config.yaml
num_hidden_layers: 14
n_experts: 6
d_shared_expert: 256
balance_bias: false
lr_router: 0.000489
vocab_size: 10314
norm: "rmsnorm"
norm_eps: 1e-05
tie_word_embeddings: false
optimizer: "adamw"
learning_rate: 0.00104
beta1: 0.9
dataset: "wikipedia_en"
Below are experts of layer 3 (counted from 0) of a mixture-of-experts language model. Rows are named router (the router's row for the expert), up (a neuron's input weights, with its number) and show model dimensions 128-159. Each number is 128 + 24 x the weight over its row's rms, rounded and kept within 0 to 255. Numbers have three digits each.
Before each expert's rows: "mostly gets" lists some tokens that are sent to it at least half of the time; "gets" lists some tokens that make up at least twice as much of what it gets as of all text. This comes from a sample of Wikipedia text that the model never trained on. Tokens count by the router's weight.

# expert 5
mostly gets: " an", " a", " Ed", "ild", " expl", " Apps"
gets: " a", " the", " an", "==", " on", "on"
router:160152134102112160106093084167114119113115097164159142099144136109122151125140145126094116127105
up0:109129157125131126135154139122156177176126147086139146098103132107095168140131111134116124144109
up1:121127153123155127116132124117137111150134091138135113195146128076112132098134142126123147107132
up2:112124145127122127135156148141097166123142119135117069142136104116133151134110076130094100147148
up3:139108101124135117138167098151150145115160119052136140169152125102128148128123165131154146116175
up4:127152138128144148132158143125138151152171125144092123117122162169092157143110137082106131106111
up5:119125148114101137101133146145134117122153132133128068148101149128133111166134136124140162113177
up6:125117152136114149158136169117147137156150114123143067186103156128132123126132132114146132139151
up7:140128090128104149114100094088116137130117135106146129093129156112157166157119138124120115124137
up8:138113097105113170124114099126101111177114157141160154117125135141115147121105088088117091113136
up9:113170140093165141166171117160120161107140132135156138122121116116121105122137148102160117068130
up10:148114114140116134154091167119135135098111180131147113121188128144131128095139137110149088125118
up11:126135115110127142152129148152141111128156125133092115150101152100093114101125142095139124158200
up12:129166123108136142122143125123127130164101159162127126115116107136140106156102152155132129115104
up13:105123153089105119106111139143135140116123163154117115149145162139139150153140183129167137109174
up14:110091089153122094111130157132129116161123116159114111137123128132141147127156107148109089135161
up15:086109117119133119126127121155124108121137168172165143114138088180163145117139155127124114151098
up16:101144123087177138151080132162110120148113110134149128152119124109152156124156157153124133171156
up17:127138134139144158157142142100146136128184130151119126130108140136099103151114151100136132110154
up18:124139107126140053137130110162126159087092125118110118159130094152104125158151143084178166133138
up19:136164115113131138103118140125154142177100150147106110142141111145121141136077176134134132125115
up20:134133122113116112154111130121133137164127135114169129104129123117113176132111161115132135103125
up21:111102135094157142133138138151118144149110176147141132132116136132111098156097151160134111101163
up22:102122143135116162135108103139087145153119110118133147114112177116111125138107124137079144115140
up23:143141115168135103138119119126112130142132157118125085151124090116138120144108162131148109147144
up24:122102137140122170116131117103138122108154121101170129085105147086099160122118152132075136137108
up25:138173077099104129134108102124125137107104101121084128147137119150191166134119094112138172107149
up26:135203110109100160163131112115121127151172118157056165098182172109116098162138133170135092127132
up27:122065151092069108183130112150118115137114142099163129152092150125156168140125124082145109130121
up28:143119141123103137132125159168129114142123124116150100117174132174140113121155148136118124179127
up29:116147099122116103135093120148132119119113169136122114123123168111138121123113120124100155101094
up30:130141157146138090166149170097142159126164116152087115125148123142124128133107142100183116121147
up31:127119172120123153150110131114111157155150164146132152125103099094102126176139136124070150203119
up32:142148117102154135116150127138137163165141143114143096118157138142166141134090130130147104119099
up33:135134095119141136161142127153129138120136113155131138125145131129132135122097154129100153129136
up34:120169147108136131146112137142144138151100132151138114127107114105133129128121163114110133093134
up35:150121136087129102098142144080146125162154098137132101120146162095150133151118205098151123150099
up36:140155125094088138149128134116162139127116129169139085142136155090099130153112155101104115117145
up37:112124137125157149171146108130157120122135148139143118138094157157096113173124139100180140086118
up38:109133128095128175131117122098102140111153113152154160139117118172118145134089184080092143095145
up39:120123139141107151106165156130132105157166133132135168134099127164132181149116151152142136145140
up40:094141087140122153111133124160120120178129147135171130125082137093129161116092129113111113107112
up41:140155098147090149154130128094173146092109131129078075153141150128147125151115138140104181115141
up42:101124067097120125207113162127101125091128154143137142122126175124115199157157164116112128160131
up43:110100149142095139153088117148160141146150094177117107119132153146097147140091131080123110111150
up44:135145132123157187143158127125108165165155121140157091145099116115127143144097133116155096113120
up45:142125155135089129118092148126161113140139147104156153128162123110122165119179126156124135143158
up46:123140154127113139123170117151160138133114137138104122147093130096163108103127174134118140120108
up47:153117094094103117111121129113122154127127120125111122122113147084142133133141149112108148187121
up48:121146127139157128145134189166126103079135128135178150121126128120129144171142117123128170137118
up49:118106119125108097075126142090138138124114125094126093120170080107136161125187122138113140122115
up50:104130119119138144151174141146148122141130152103091155141101114118114133122121155108118123123141
up51:123123131154133120139146108143132110132112181152129103152131113097143173127112144103141133133176
up52:116149141169132126130116149085118092106110144136137096132086145136069144155136136102129144149100
up53:120155143125120151125120142122111132145192142144118116123151105149081117114123154166084115137125
up54:113141103061099110135137109107128127118107132130143159101091128122114195160120176102116146089102
up55:112092129131084124129081143163153127138152143082114148143132126137168145142142093158128139173171
up56:106104123130133161121139110126128155156122154156147076141155134087122112114126136121112107080110
up57:153129103081105137141134136122090122143117136129168136116115148140131189142118168100138157148158
up58:112185122118128117098108112122126180132126086169133145125139147115136126138150152108134089069117
up59:138156136090142085116132121148160065138132115165123072103108129163162156135104134112148157112141
up60:145156109083102151126096096130144094156133106171132133126132120173104139147102159157132132107133
up61:154169118147136150124122108111135139107133170132110144134114148113127148135060189125123150126152
up62:103168125096093111161147138108162138158136144185124111109092111124135109097102147122125132112174
up63:106124119093062054168122122162130133097142144164156127141112176169160144126157145104137114142122
up64:113133118130112122147136111134126116133132127144170103125155139131149155157113161077140108037135
up65:098173136156092152104105117111118132136159128135139147100106098129142182183141150138096176126145
up66:101142128117131113146122146157153151118147120157137145124122069135170158095145157135139116159174
up67:126119155136105158142086113110101113143116114152137111109119112082121137123080132143087107100140
up68:135139142129141141149140128146131140098118116124151119133126169143100142135097123098139145122158
up69:144105140112112110122154122122127135162101123122130113139181144138128102162124145102119132113110
up70:115095086138091125138145162109105102140142118099190167147115142100100130169151125125111132168149
up71:142150140124105093127136107097153114123120152162131145132121096138078133139103132110115176099136
up72:119115150114105184148190129139143129117139108161120149093142156145161110111101154126077125163153
up73:156122115124136128094094133121146139158134136148169080112172111126149159110101137117107119110142
up74:129150129074136143096128123157121137123166096099097125095143160167134131119112162139124092141110
up75:151149202091130100134113111133166130108138138098124099155129130104108152126104103090068137113111
up76:103107119123137145143184111145089154115162128108121121147097097135130195173106110120174139116188
up77:120146108104090153126126148102111152134158136169136135163106116142142131120133165163142117127114
up78:124137144135112121095114108168126139134119118110112124128191159121130154102148138124075138090137
up79:096127123161154118180164115093100158126131183121122118170122081141094137136092178115163114117130
up80:163136102122119106141088115136122124114116096138128117105179112108158130137118125165131128133124
up81:129106095095142080101081138148146147097094095122165100088154144109132155099109120113081112120101
up82:130135084132081139153167132145121138112118111130124172121119132123113151110125167143129166124141
up83:142135145107133128112149127131134111105155128120102087107141162137115078160131130132123099152175
up84:115107144119113120171131129141182145185132139116094131139084151132116158132101130143125174114167
up85:126140168100108134159118079127140126112139153153119171145152142118195189167099105081138136095091
up86:142143133089095099134103114120099102131139156152114169157173165142115120112136083104111092122136
up87:117096098140124136136091149095138115142216142108102129148132127110149149159146154104122117105123
up88:119135136084179127144127117119123097151142123155124093121159082102135152169111178122158107089128
up89:130110139084139135148154104136160129134163123144113084124111170109146110108132153099136140093173
up90:102131127144123110154117114160140140082123139115137146102148133117095148112116150103109137169170
up91:129144114130113178133125168126150160146123140128131136168178141105121153125104138115141118153110
up92:117130115115116133159141111135118148164173112146105085168136105120122139147133133107133096143147
up93:130098143130105120119109106194133179176098132148107121120166139130123135157078133092137119144144
up94:093103159106143126149133131130145154131166158138139131148116148124151134095116177131130130146149
up95:110120103136113157142130124102097165122095122104141150134100142094120136135100137141105183122181
up96:157117135090140140149145151098123131141155132137131116112111115109127160153104152077127124091134
up97:118148153112114164148108129146127131120161185115112100102161125133141166138154187092113117156109
up98:128091132100119137116110089128112124115130150111134153109162141142163155121134123120138137128128
up99:117123161107135078103131126121170178107152143129097143156144149134140143111112180155154135094123
up100:131142106124155119132109146116143166148113145112095092141154114128153120130114153116115097117129
up101:122091138149131145144196155154106134127135100096147148117173129124129131102148152159130153125130
up102:097143119154148137161101090133154159159150132142112103173110133115142127132096137112153112134112
up103:110120132096093122138141121120128133145120105137126149134113117108150188130110123111086141154123
up104:162157148146132142131099142127114118159119123093132112124152164138123149087099158120125111127152
up105:117132112162112119086113094156114159125111134122124106136138145082128107105165127110121115135126
up106:134158099139116111133117151133116109125176146150105089152179104083161143133116127114111106090169
up107:129086155123157104122176150145119119156125142115105134116165126082080157147092148149121100150121
up108:144139082105084163155113113110092136104140097112136144097114116141161123124155119129101150068140
up109:139136148099131141110160127154171130185145151152106102102135127143136134178102123116107114111154
up110:120108065127143153136098129150113156118136105114106101122142158106150119077088134133071119134091
up111:145130133128136119121138138126158174118138096144100114129133110115111131150123108099125141125128
up112:116158112091130074155148159163126145128171143170128159115108105146153150128122163151129130145117
up113:136141159076134130164135153125157138125130118122142159145115119096169189127094149112156139161140
up114:137100113124130076155151149180154146085137122126137143178165136141129137115133181127157164125151
up115:089110163108091162129152133110122134172147141125107119141130139130151158153132104111088131114154
up116:146119080121071141130121157107136143182103129130129139116106149141127158156138102176090152123136
up117:159109106116126097113121100137116123142134104151204085132164112095113130116114126101116166131132
up118:127118097102114166119104132129098155133141143126144110079118167192121123129093095122101128137164
up119:143172126121138138123121105139145114107134142138148147108102089166105182122122144134086083202116

# expert 1
mostly gets: " Born", " It", " because", " History", "”", " that"
gets: " |", "\n", ".", " that", ";", "\""
router:136126115145071108098115084088102149118118157152091114124125102168134162143140124060127160168129
up0:163144133142127147114117126129122136152086121120131120150120124109118146176140117131135185149110
up1:142116053124135120125103129103158148148143132113122135141167125138127133118151164174116108137137
up2:130108083132111100095161120112098138124152116106102108130117122170163112117116138121128145128150
up3:135120182120123105132154116167135113130105127101121142112092108157143147186101129107135149123119
up4:138080143115120150120138131096111116137116088190125116132117171132136105158136136150146135159141
up5:109159147150114120131125168106140099124101109111113125143154133097077129136100146124133087138118
up6:110065120097102094149106147097141117168129153091144122168126114129151188148141122148120152128166
up7:101140126146084116149074153039158127160120169107110121159126149131121183180113130105086136124149
up8:152114109130140167112113181074106143144135125151136102136128111137124149144132166113118140138167
up9:110124089112111132140118179149133116124095082137142176134118156126092129155113151131142117129083
up10:129136094119125098155164147116150117126166100135096160131121160129159119101112176141154123114201
up11:132149128047150179118129114129102102106096155139119147111097143114127149149163115092116133091123
up12:075090133119154142151147154162135128098126121106127107155124141109120153116094105128090150113121
up13:156161085158095116122117107132105195115117125126114109109173162120139149125068143161103140121107
up14:108095098159104102159144144088112140128160137130174153132116074105153136162134152126112097132116
up15:093120099137086099119131155116148167129127189113134114149152105118139164141123123117110124138127
up16:162121168160122119143115099113124139162104141099134094091148111105081140148098127092109108153157
up17:101146149142111096121135161145115146105139142158142118151101131102172141126113135095128116109155
up18:121126153137126104111125117126124132197153138095127158100106110098136164128083115114110090154113
up19:126113150175117125120089161107114114127157123105127166115139155112109100111090131143108111115141
up20:133121148110085118095163145159126153160129116059119115126147126081173136148115150142089144118148
up21:133141106172109117118113134086142178152162152121123129119098149126177185122075099115126083149135
up22:147133096115129117124111085140142160173106141103151156111142110147139123144116124134140066124140
up23:147161130135121110121104131146111152119125118145158125152157140183113131187125139100156145125112
up24:174141123149078124136135140071139105103151124090113100135115133163126175124125138111119144136185
up25:151099106146083157144146126113118151098148143117158146123144088119124136111124135109100117110149
up26:164153151102162139169142088113110165156154131182117134133127124150097138149124128087121116134134
up27:150135141149100148148106158058139144112106129141116113108113141132114156103140135118107159132156
up28:158169089157111099132147096136122150143121127130157108115140112149116167147093167131126092115121
up29:151134163112128136145126106155129111149139112122122119105094123144120153109135137153108127098149
up30:130134098151083132169144131087117167119159154135173144135111079134156148124143152112095141118163
up31:119101128121113166148142126096128155118120116112135120111113080127152092124155154183110095131141
up32:113115044100123114152111140091097161138121129136155103135152097154119142137152112118156112134175
up33:107127127163080089118135135098123167146213111121142185126122115151164116104120115094135092137142
up34:113124102159096155110111117097123136120153150123121128131133096093145144136107110134137121157117
up35:113132080108092094138133133141114120115159092082124155162116149113129111174135135115152123111142
up36:155128116155116128130157138106127173150147132111121169135167080087185138114103135151126077144127
up37:155117140135123107128106119142176145135104099105125146141110156135117184051143166151079082142119
up38:161170139124109086151095132165122170148159137117137126126165131165182127137130135111128094127110
up39:061138098122158100131130108119113155157128122148133168132158174111121126136137158124133140131121
up40:158145082160104116113160137063146168136127108117139107144132073112145160151117174138130126134125
up41:121130088120106168119094077176170137110124135151107151128150134133161130082086154120113099152105
up42:139126145118120147151138146135100144127126139162164115137161122106154131137122131152092152114081
up43:106120171095139114158178122139169120164146140103118125123158125128182093117141102128132121121106
up44:166155141129083152115134170086197140134140139079157117106122121122134159153128119098116157136157
up45:136131116149087106183142102161102121160168137137123075171119148144097090136114161103122152115144
up46:156154092101104144146118132169141088176094123140114136142118151107111097159121136117127156099158
up47:121095117104120128134122182130141104129115129090140126176125110109170115132147109154135158133157
up48:126136117132113092144148122098177159118146150110117154108086138142125174165129159084091161129156
up49:115183095148103113145134150114155149176147135159122133191122117137117118142130124128120154179112
up50:086166114096142140139058114136127136203114140144141046161112159140143183122141140148106126149096
up51:144163090141080102128134117150152176136148082145120178136138120164164100135117095109137102131132
up52:161164146132114104122092137080154131158128152127117112123132129118117143175112108099084137130131
up53:130086125145091112134096135108144163128151143138137148115111134179082145102129121132133110154106
up54:149093088125162153140118145084133172134135127117122135130128153102156118131105172150112125109110
up55:055112086112124147141107125080136122153147141146116101130146140104155211156148148168086192138141
up56:078156130127104145139143143080141119177105185109124125154111134097158160148128135130092150163139
up57:109117112133091145119088094193134136162165120096132104093147184118145103116109153149103125125092
up58:154135114122126118123136148139121148121137138139126095098110166156118110130126116126087106116125
up59:095131067138072140106099136158111135115109149122136111114130132154132110095116137123128127092109
up60:129113112109137100150150116142127086130111068143135119135100153106130150143118155119138148109121
up61:131083159117111101131164181153159144099144171120129104168135100132118124115145119135150164101171
up62:130163116101092130124130135143153161124095141169118097138084110078135188128114124124112152134130
up63:138146113093123124146110121102157122125167148130123173139127137155120161193115165087125153148166
up64:128141133115102128173150127125135147140153160119119089140079112162088164119132112093114167114173
up65:137102114124109144090104113131134139149181130140143114152115156132097097141136175129116142080129
up66:113107120116117111161090145128166156171135143148121117157127119135147139114155135184105158171136
up67:160119162114155144123150119115118150140185126136098130112131116158168137144119139113114141148078
up68:106139174140124175140108142134157130162114171149152105143175130070161130132135120110082170099104
up69:141099134136094088169116162142151129155129125105096102183158109120159115092085143113135087113161
up70:132130185099116122124122099134132140075162077131130144100144153150115130106111123124107136070102
up71:132147143107116128141118119100138119143101163115122097143112132158143099138128168131132167135132
up72:130149121129083129120131140100166136144129149143137143116131109145131176118149177111090191134154
up73:116164117138155170172112140117140157147141132120128079151141136088099121126108145157116111110163
up74:102134119128153137197108118092115176168135134139125094184129110124155177147137132143064177139120
up75:165134129124155149150123155155105114105152120092121113135108137120159134108066195146147110120146
up76:137154109121108196161121146117113121122166110155090114115076138128101127150103122100134142113167
up77:140125159158093183136098140126142128152146170109184187118156121145150152181111181118097170124108
up78:141133167141117145123108136108143160150116138148132121142155098100087156099107134153053157138102
up79:169149150163117141117124144090119128139126156123146104148163102150181160110116144087131180096125
up80:122099119124093142173118101117114128128120111139098161116141156163105150152132132121138146095138
up81:148153104112131101143119114161130125136161126152113137137141169131106114143113160096142132127127
up82:122140149135124179137119174119117109143123153133141144151172101107143111136114131119084130116145
up83:161090095158129106118112113076144154142155133134108118141151120114132125169115128115108145146141
up84:138110123141121087112104152116141138073134084161118172140119104136098108175142133128143165101099
up85:121134077144113110115171100138136133137174121126126105142110129162130164141109140174146093157137
up86:094164097169131107146120120074151144169126139147115106134106125117133144173125109140089148152150
up87:084122147106150131163096119191142108185120133138146089125152155143131147147135158113104127134097
up88:108117102145110185103139101096148127161150148106088146151100114146117160132136098141104156133124
up89:079118144078107156147067131132096114155131135126158113172163152108182171129140134122074144134116
up90:109125092115103148129105108141132133154113114104136140159143143078143158185150139139104176131108
up91:117175128106144109124154122146139134144142147144121117165139138109141146162097129113134135140117
up92:131154120136124163155070127132120166130127155156111133127138116140151129132132119165099146135108
up93:110157074130122150143103103087111145104153151141158144168176102151149117138163157126112154135150
up94:127090096154080149117110096128136174133144157123109122110162143107154170163086123141080137114118
up95:082090090082060114125106105139120136115111124098122141128148120145125135144156105119127118125081
up96:138162178122120111125101141130138169156150142161127090190152082144125099162100190114122151098111
up97:155110083129066167135125126153102188115122147094147105141165116129163102163107156124078150110129
up98:150091107099123145111112157108165140171115139144156089106146120116152161123144142125124149146170
up99:142147149086120144136074102135157160193097112106130148125097095116129166158144158150063158113128
up100:144148150086120117120121107116118168154118124131122099131110091123153145178142115130138110116083
up101:132139166113100174106106110112163123130131155115144163110127139146141163180108131100098095133114
up102:149119097131113161130061123174153179144091165135134130170188122118095120142129132124100141108206
up103:177175145158083122105101126117139149163167163152111109157097097160124129153141087154121140166130
up104:160116132140109175111092093124142133122116130131134159119162143137139127127085147160076138140084
up105:119144168129123189150142143130121148116127115118130133156177156106151128151133134153085133120155
up106:104122104134124113158104105069134152133153118079161094150102149124146130172151133101125161120132
up107:140146126145118166135118107119123159136138137160114115171150129097098112091056135159120105113127
up108:107174117147135132138099126073125145180106144127112077127160128103100167150132134143095136139171
up109:107081089172073152138138135089149196129138099102121133134118125138127099082138109167091129112174
up110:206132144120131101121168119129163107161116197122112150140109111198111148099119130106091150139159
up111:106113058148103151120118112190127189105144136133127155109129091104139126136129124126151090143118
up112:113116061115146126140111141098099140141116155133137124154112160119152125160126158164137153165131
up113:130150095150129119116163169122131153145130125102167092115104076105187129101118137181093116154116
up114:133128087165071128166156127114110192112162142126163130147110089133159154130133138125101118109175
up115:118138159083103144135123119130112121126112118126151117153143149141146176117096133144121092111106
up116:172098117146102134135110149092098138184107150128112122187129110096124130116107151147109118137129
up117:073162163109124139136175159096110100136129143108117099134173158136100143125109167147121113155155
up118:110146091153114136105093121148135143106128139113137112114146143120196127098124128138135114131174
up119:121127092161134097128124108121128191128143115172121105116159140155173114164128143144132104134133

# expert 2
mostly gets: " won", " became", " released", " received", " announced", " used"
gets: "|", "-", "ed", " 1", "2", "1"
router:131070098035142123139102165143110122158118114176142133181137121129124121127129172103172099132130
up0:094111116091144123132101112124109135145154153121142138146147156165117146115134154129154114140182
up1:087130138165116099098122129129149142103125108136125158127107105094101140118122118132072192164106
up2:130102133086134126125133144109127128161127159127166147142078112131133135096151106082096161124164
up3:039093091130115116171154133138142160137156170128101105117201146124164135140138141120133096127142
up4:143147122106115159127115129121170131184129117108109133166120079122104107120124144082119100086159
up5:152085088097127130121126140101115171151121172161169143183138126128163162132071164128136099127126
up6:129130140102147153142084113157145130098095104149158100112134115122138125127133125130106100137123
up7:120086092116118119139138141108147135124147128102127098146105163155197129107134123093120104113162
up8:142106117095158153143158104146146133088146108119144147174162145171111129133109144101144131144163
up9:113144121160133121115140116102082111133125131100100100154148105184139143111138151120124112149184
up10:082097160111122141186175128169122143122151141131061151146136080153165120169120173127137106090110
up11:133107104103121109148140108178118152114139123134097126121171147112116143120141126126144133130146
up12:079148100116148138165162119127124144177152137125131143161108161135142124153178139142131153135123
up13:114113099156125139081142108093155187084125145161107127081124114147165110145126183144110123079138
up14:109143121106149117101129123162112087136122144149118087107121138124153112111137119112112109103141
up15:103068098135106183150125112151131127143114103119153105146164104165141150141121151100144145128179
up16:151098035148131125129145150106149145115126120156119153149098098158109115107098097086131157150168
up17:113149158187123104129120156126152130118135130126151084089135104098123145096107109126074146173136
up18:106115110114112096131121109152127158083124162135125089134157088117127121100099136125172113135149
up19:124119147129126170172108152155178122135120132086104150127123121116097146125150147162132155113156
up20:178125179137091115109136125141147115098157138155130088107150099159147145093102148103115083156153
up21:127111165151097079142122125159121135093127106140170150080115091138137171151130111121095168123112
up22:144114123105086130129131119149142148159101164153103121166118123106113143150138152130136161135116
up23:137151108121084124160153122130145110129138146143143156119114177147106155138160098128101204156129
up24:128094124139119132124112101175154129177118109115093115131151118139117134143077100128142157160120
up25:138092140113130077137124121143120134125123150164104092126158142158156137135126136138100135133129
up26:106168128109149155165130124110123130137137106113147185128144146134128143126140137125122118105134
up27:070125127123141141172103139153135132125139125165147062135160126108162109126122102120124100149110
up28:081127136131144167124147122107170129133171138137138160141134174129111145145131152132099112126123
up29:142107136113115108173127107150168132107129112137100147156141168173129133120102130065092133111120
up30:088094106097126157125098093132105171113140116178122160131103126165122118129113132120123084071136
up31:112099112132113143156166109134123135121129147157136153150110139117126147163130137133116152120143
up32:141103137101129160117134124145148099145128134142176100121156127118166156124058135123128140154181
up33:130090088112126129146112128136123131124110070136150158143134114101135134137080155097137138086156
up34:153093107104096093171177129130188126114166117127115147147108123146067122154105153107182121163167
up35:109067133102121120122153107168124120131150130161101121141163138094129154131162133089118165103116
up36:137126105111146139154142088136106122113177130133124126143116126150126150159138108131119152129166
up37:104106071185138121150081127077124203125120155129133149138151143137156114099127182155130186137158
up38:121139116125132105126153121149131103168143099127099106153117116152106135101115198139132146122176
up39:107121093107142143173124159101168110131175120158114126177146153099121111132111125109148115115167
up40:129117097117089148132147129130128140131127087115151162120107122138137118095142095102086120151175
up41:128146137126114132154087115170150134127104123142170122114164089125137186111115115153156119145160
up42:099100135099116127148097151131123069135078111169115120119121123130133134148123123166129135111087
up43:126144112148114127147151146174122191103181079129147146156130131127088141114144118117109143149155
up44:081097102119113114155139107173125162122124144137102132099138129166182150158153154106122107098166
up45:117106128108112117107128155134240133115149124105152120126139120099117112132134194133100133108149
up46:101111092099102124138101130144117103128110136124137130129098167113142128154141088128138150148117
up47:129126138123159163189094111151126109142114125111085137145142157138168115182135133131126118141115
up48:109154128128148175126141150088159135128142121169125143108112116114091176116145128139112178131110
up49:127128103130159122143138143143129185144143094100104087142155139094147139145122162138081128116147
up50:143127158096130151123145128132127106119120110114152190169118143135173130143092165117151114173134
up51:104092087106103093109148099153122188128124147114084117157153135131156146123134142102142118096129
up52:103127136110085131149090087164143146122186090138081138128097115141105101106112116136151124111140
up53:121113149142140096164123176089174182140166114156132110116144158123109130115139137109147090109114
up54:134134153114126138135132134107162120128153136130144173127115159165109134137180124100093157104120
up55:123083095082130097172140069143113171130170140155119163140134133117158137149123149102111096172159
up56:117134097128130138128141138135107146156111175145117117160157138155111113130138109075125088127102
up57:120091108095163170165124116157123117162115092083099142147116167143161140147137154102153101123112
up58:107120139093128149161109102138153144114136119134106178127094160140115112135164112091120109120124
up59:155149157079153114115138134141120121141142124151142110130125134090122107131115122083130108109134
up60:172113101103171112097148122128160133131115103135119105126123089133152115130089109118143184131166
up61:133136106163144109109124132124126148103161126101141159154103106093084137096133115119140113122141
up62:125083147149124096127118152141171150155108165162088154102136151152125135130140163129152088117123
up63:103099126111134160171131161093154141106188106146132132128128124139068125118138150073151126127091
up64:116109141111148115174127128134139155117139134086149143156161140109120150182113119146119103129111
up65:152075075099145163122070148122121155129125171154124148104137164131106135141090150125189105138089
up66:122105117097099118145098148145147126117125132138133155118156171110132108161097181122139100107097
up67:103097094155135154097157140100139172150161090102132177153128119116097130134129131111138128137147
up68:108124115101138125133136148114122140125121117129160150154097188134124125144095138119132101121137
up69:125097101134140156170161195132131131157146115092100126112111129140105139136111150183134126111134
up70:086148126147121107152147152102178118134138083127143117177135119089126126120127190129142128094144
up71:178137146111096133101110119152122086162106177105117135140140153069114148163109161126126113100090
up72:147124113106118094107115156156102112167101126111149086159143124127155159123071160098115113121133
up73:140124119109135179103138094127105099144105078170161111144138114154143142129075120125105139128140
up74:151142176122159171137123148095131102126099163139117120136103154152117152139154150110115183136114
up75:122111102112132103160115120163088146167142154156099105130180123107148105168121146091130114119134
up76:126126095096067167128096136127122107116104132164147139167098150179125139135132150128096167124134
up77:168118142125135155156110182084137150109136079111114130160155121144099136120106145059114087157124
up78:138103128079147135162115118102110128116141089110147136169181100176176151138077138133150088109153
up79:138118104117107108131121151108109145134105106125156119086118105161107154178100133119118132149159
up80:087093150087110110164118111132137143151145184128161143143114120167119152128108178146127106141135
up81:107122133133142129174130133136151103166107159137119137175152138154143151130106084145131114104168
up82:151129110134124145121113141086146151111137128125110148134131087131139135083124144105090112122161
up83:174127143108136106168154149122126107076124138113133121138151106147138142187145122101143166057164
up84:126108151089125105155106124130129139130099125126124109109157148131107135158120157135158122111129
up85:107144143079113123139107112092144135122122136116129139159173121131154123132139155090140089080095
up86:112110158118161095129119165123161145103094104134131132133135167108169127194081107119140143140108
up87:124134116113149082129127165124151158136184111173139158162092143129139135147125134131137152156161
up88:111117101098161144164130097193124112116159123129098136139133149141126141120093119161118115129129
up89:104106133132103167154139151127113147134146104158132128155122127164109155119107089126126154118116
up90:102117119101128141107119139120139105111131113112133139149157171124093133139119135142103105162118
up91:128099081138120102090149102150160125130155116175090121145114130158118109117123110123150122128152
up92:170135122136135146146117139149149152126155110169140141128142095164104142119102138063090108123156
up93:130105117092121112185118112123126139112156098118130127140136118147124154138142134110147171099155
up94:111077115094094131133111074108108152105153158176126142185116144171097154125128136144108136107132
up95:115089144106097068146150085107149157089133145145141129127108140143099148148143124096132178131141
up96:122094113117139112128132172110159165107186148140156149103097167120104164114134126154117142144137
up97:123151125121149130102129148098116105128084162127150148133144118153144108161086129139121151093163
up98:093124129108120136143112127139131151117155131117161131150177162103133120147134120140128085115107
up99:076161129155154130103103147096136138138124144133174132144132113123161097137124129131133103122094
up100:132134134114168172144156158084141120147136156101141122169106112093186126096148155147112097139169
up101:125134158115138171119138126115186122090120146153154149142124123127138123134114181153131145128102
up102:113139155117115110152105154099144149107140114126160159097149134146128140117118146093126104113141
up103:144121099147136110157165119131160210141141070111139115129152087146103130143111115113149130123164
up104:122167148129135173168121119119149108121115142101124102182136151106168144169119149105124145104124
up105:102118121104104139129134099146111124154130123091197147159120154102125127132112106088149154117220
up106:116115123085103134159104156147134134156136145086142143123115170118079136108138171110093135095110
up107:079124123132082095116137079164130163099125137126112173121085154120146154178090159123126110139159
up108:175110126115123114104137105194115128162133125112139141136118113103087122155089107134156102111126
up109:104084103106148148139126129117130112134123129130125143142122139142145141152136127112113136082125
up110:084116118129124124160123135096162155119113123152175113139132127125143146104131108106116106155127
up111:127115161105104171140127079123128148108166106128108139171133143118126127136097139098094120119113
up112:139121126138124123097121124127132116144120134103091131132193131154144116146109146072136101075126
up113:123128103137177138147149161094168119139162160172132109103115124141099118095133148136124166143144
up114:090116171115160135133136109169126116115108136124160124150124168141142145137111143124144126116110
up115:105147126092108174160131146108138137141173066113136103167142112076123162121112160140120123099124
up116:122139164119099146150125128091184179150157116129125159118108135155137140106123143120129118106132
up117:167117153106148133143144104129130127153131126083135081107104175099119142085106121156114139120173
up118:175098110104121112139105093137131168169144146153130158143129101156148123104105115068106130140148
up119:096117097137088112102133147112129117138117134109137114111168085118135141139109161110133144098130